config.yaml
d_model: 224
n_experts: 128
experts_per_token: 4
moe_layers: [1, 2, 3, 4, 5, 6, 7, 8, 9]
vocab_size: 8192
norm_eps: 1e-06
beta1: 0.9
Below are experts of layer 2 (counted from 0) of a mixture-of-experts language model. Rows are named router (the router's row for the expert), up (a neuron's input weights, with its number), down (a neuron's output weights, with its number) and show model dimensions 0-223. Each number is 500 + 50 x the weight over its row's rms, rounded and kept within 0 to 999. Numbers have three digits each.
Before each expert's rows: a language model's description of what the expert responds to. This comes from a sample of Wikipedia text that the model never trained on.

# expert 44
What it handles: Vowel-final name endings. Final vowel pieces such as a, i, u, ta, ha and ia that end personal and place names, as in Ital-ia, Lind-a, Pun-ta, Z-ha-o.
router:425451554406462382556426609507504399477483453370557469526478410421547523518573484433523533521453437473534517419514468494476541391448497422419449551437556521447473456468543443499469521545435411486563564518456570500484454513537429504514418519505545407510487471502488417503575456420534551398468559603467451423426459555608474476437483559519511493544517479532556490452464575543440536523557582533515490531568541434535497481452455513515490586559485483540520533551542479559557585449495568551517470450470454526552491494537489414405514469543435457555507488430467522442474499534507557451531518468509448469559525536475506542461444536488412437477569507525439569428557462538525454544447
up0:598515437480512550584438533502425451545518564543516578554528535432510434450541495540413513601527527543487428537528495500508517445539478473515491439490411529543523474541524589457489539442408484431533567527549444452489444467477482468559460555572493518502414465567651440454512579518390474489592494539500485587507530442508523526477516587518469495505480466484536436455518524428471473471494477508525484483551536421487484536378618528592471410494556551570562483524522450505502515471559504535503446452493534519494523518503491511519434466469527429514653489530577579505460497510551452446618551576583521562449473507519624544579528563543529495498551469471570479501603606423547479470503
down0:432482585528549450412571421533501455527496565523545511444518516542525511508444494559455439440458528552458438419505516419461478410470547555392491466528544546607506476523443452525573502583549560571538466466555464469406523547527516472312533524520487541539466433441517545615466501433471507500517481531477416500512467538496565538473538589438511550515504582512402381507520517455558554498484514419423496473528513488532534568555428586520441470435471529587519482576441448437545482586470518491567507563466429557611454410529528544462531478473460475414519484480455474515499503545518596477494494473491465518445526507480574509549448452516499414491483490515542572531508419557425552598470

# expert 7
What it handles: Coordinates and infobox numbers. Degree, minute and N marks in geographic coordinates, plus digits and units in infobox statistics: 66°33′, 39°59′51″N, km, sq mi.
router:417542511547531488460495548488442532434469389492524500515458509564488521466530493552519522453489528551468466448481426430527481525528513467445419532512506553502537532550541534568441551456454464518373578433486412500417379434566486512593474509522526449421490461495504431520577506520429516475547476562444454496348515483465485484541493539512541491530490442416494513455579457498552473534483522475549480468529526461563554528391523424546482415502530528589501512508567482566582529463466356528397533447549392574468467531433516431480495452522547515488486599514562509630581482445391529458551431396499463511507452464540419515554541514567503450454429478439447523474568538531509495565471
up0:466486537548461503546447560447483461479610499532599411502516537480489518510474489544446552591510426518504500517481402461465589485577442540457510465517505575468546483457541538529576512523503503593472518390544426519488505477499559617499560501418631512499557511549480546540537566532465464419596567482473447483502439488410468533466510531520513501500443462452500561491428508532493487438565453517492410497566602492614468556488522452489406566442410514520551465479476518429516475507553525522457456460518503479422531544495514457580485421591545505541500570518468497531574546472441593500619517518557452532598501517560437348488548541490471380474499491416421432454522561484525495476547
down0:527470370518504555528533532395489556559587527555512534442566454508517488547439551469540457454503508464504466536538474426501604489502505437490400420524548506499451490567505518518472517475499531490394566411447562521465510479532449487453438469509457405501520455447472547489528485553451742497489515546454434553410460475506465450458542445513549476562562540499475495492526477526528474442521473477482502477515583467510550363401434479544514555479444490547638604507546460498527454512410539439498471474504510507482611510523538441535431482565573449459509513461532523503610439434533495426577408432440500536521490507483454492548518542524397505506453561430491510498576512528546487455537

# expert 22
What it handles: Year final digits. Last digit of years in birth dates, tables and date ranges (198-4, 196-9, 200-2), plus closing parentheses after marriage years.
router:485439537489477543506439512423493515408433501521384453459478566495536492527549546484415473544433518576372517392510521443548449463464521516450511510483490501524600447566465478508428501540531468493337446474448540609469369465488577511551522458500458484449470478460549495515448458510459479508508526428519474422289515501473529444502504506465554520503524514522408448585534498464468484486417501518481512496504490493609459479483421536553557397523445495538458541495460447491415441497579402493470486437488384573538514458485513411517501558511547459456467506459436519560500424556526531407430489467464459514435526594470553411566511466498503569467510473504516495545557489504447459440466
up0:494502582447455463553501505484511478494595536506516406539513441498436507528478551571587482530540553469491471442396536503436434511525506522502543500447514472461538483493484547392499517384536557525493491406458508475422507391603549483553484470459472522585447521467440569573460536519529593463554467447482496466500470559467433464380382509553485531488562491475521447426483427529578512601477538437473547528477454561390444466603586500488495509506534575465475498533517586445584520524500478511453588497518490539433454542504481632536487587486437486507468437437616609519623528493547524474533486486468558495515486513407470448501484468389511406487535493476459550514425502532493458494562
down0:581419459564464578649569454402622512472493457503483439512531471450535516473553474448529386520528491491447447523498465504482497510508564428481529531509515512593491552502589558510517459524434463549623499537514492503469385527511516469515436561496470524493528470529510475458472547470533408557522485467487515489354560545575558503585519499472562506525521515495557516470473533528467483571477575473485515441585499460480526535428408512416545404477457538621455448503534455507536484414440405516507515556432452480526463487404528533486402450520481521488540392527527479480400436583468544486431431606528429498577467497573471574475415495520511567480548420493502536479495584494544454546482

# expert 21
What it handles: Foreign name starts. Opening pieces of foreign, often Arabic or Spanish, names in sports tables and lists, e.g. Al, El, Bel(ouizdad), Me, La(Coss).
router:446419546491460447458473443457461521578426475469491490538430558440538401472467434515483498474467522464496476438460511498507481477564445458491576577466451503503428420505460459514500449487516459505500592517590446520537421461530423527521444446449460450481397417407510437471490453452385574507533586404471577453337444444581455419468550496364508481494423508522420476554470493477471427526471487464520450486444525455419484503417443556500425421473569452490503470465539526517479563512529552489453561421484397492475375443412444409494446503530526474490539528584475528562460456493598475463504501503482458451443443496545436496460503474473428519435541503546487494506565524570483489443478
up0:578539496504385524535542531545500494482623548513548593436539486491530475525519504527551483488546422552535459485525532533534564509549491531478538543458392495561560576389523532463556603500471486519577485543574560422597417548537516537475505542523493518520464517494555587420440552485472454442506499436588521507539472439480486475524535414420479474583528520494411458543460422472507439533465616430588468411514545565547402406472421574568414447398598478491467531502520485459539546480508489525471434508588497500502526437586491470484479566466522499458477440596493573529474580525567524454527470534505537506566549514420418507512495459518521526459488614443439498573448571467499523509542
down0:545523432530456532473457547537563571532534497447398460484460380467543511513539508508443472496566511448440431506539483577488496568567451485579563498485559504580519563542489429441469467515546378542425451555560511529527413511532532573552526493568493625510535413494528498584525529497541477360466516471475486455527512477545438406507636499487442485509491551580530549474465489471599470428539467506441521465461498511439523470579468378477500443502508521464471473502597509540473548490464480497585496358432484482548533482508445537533504470541391501401503544513512455534449444489456471439504465543556509508514425452545384415454474472461491558475387584479500513389564528491531523489526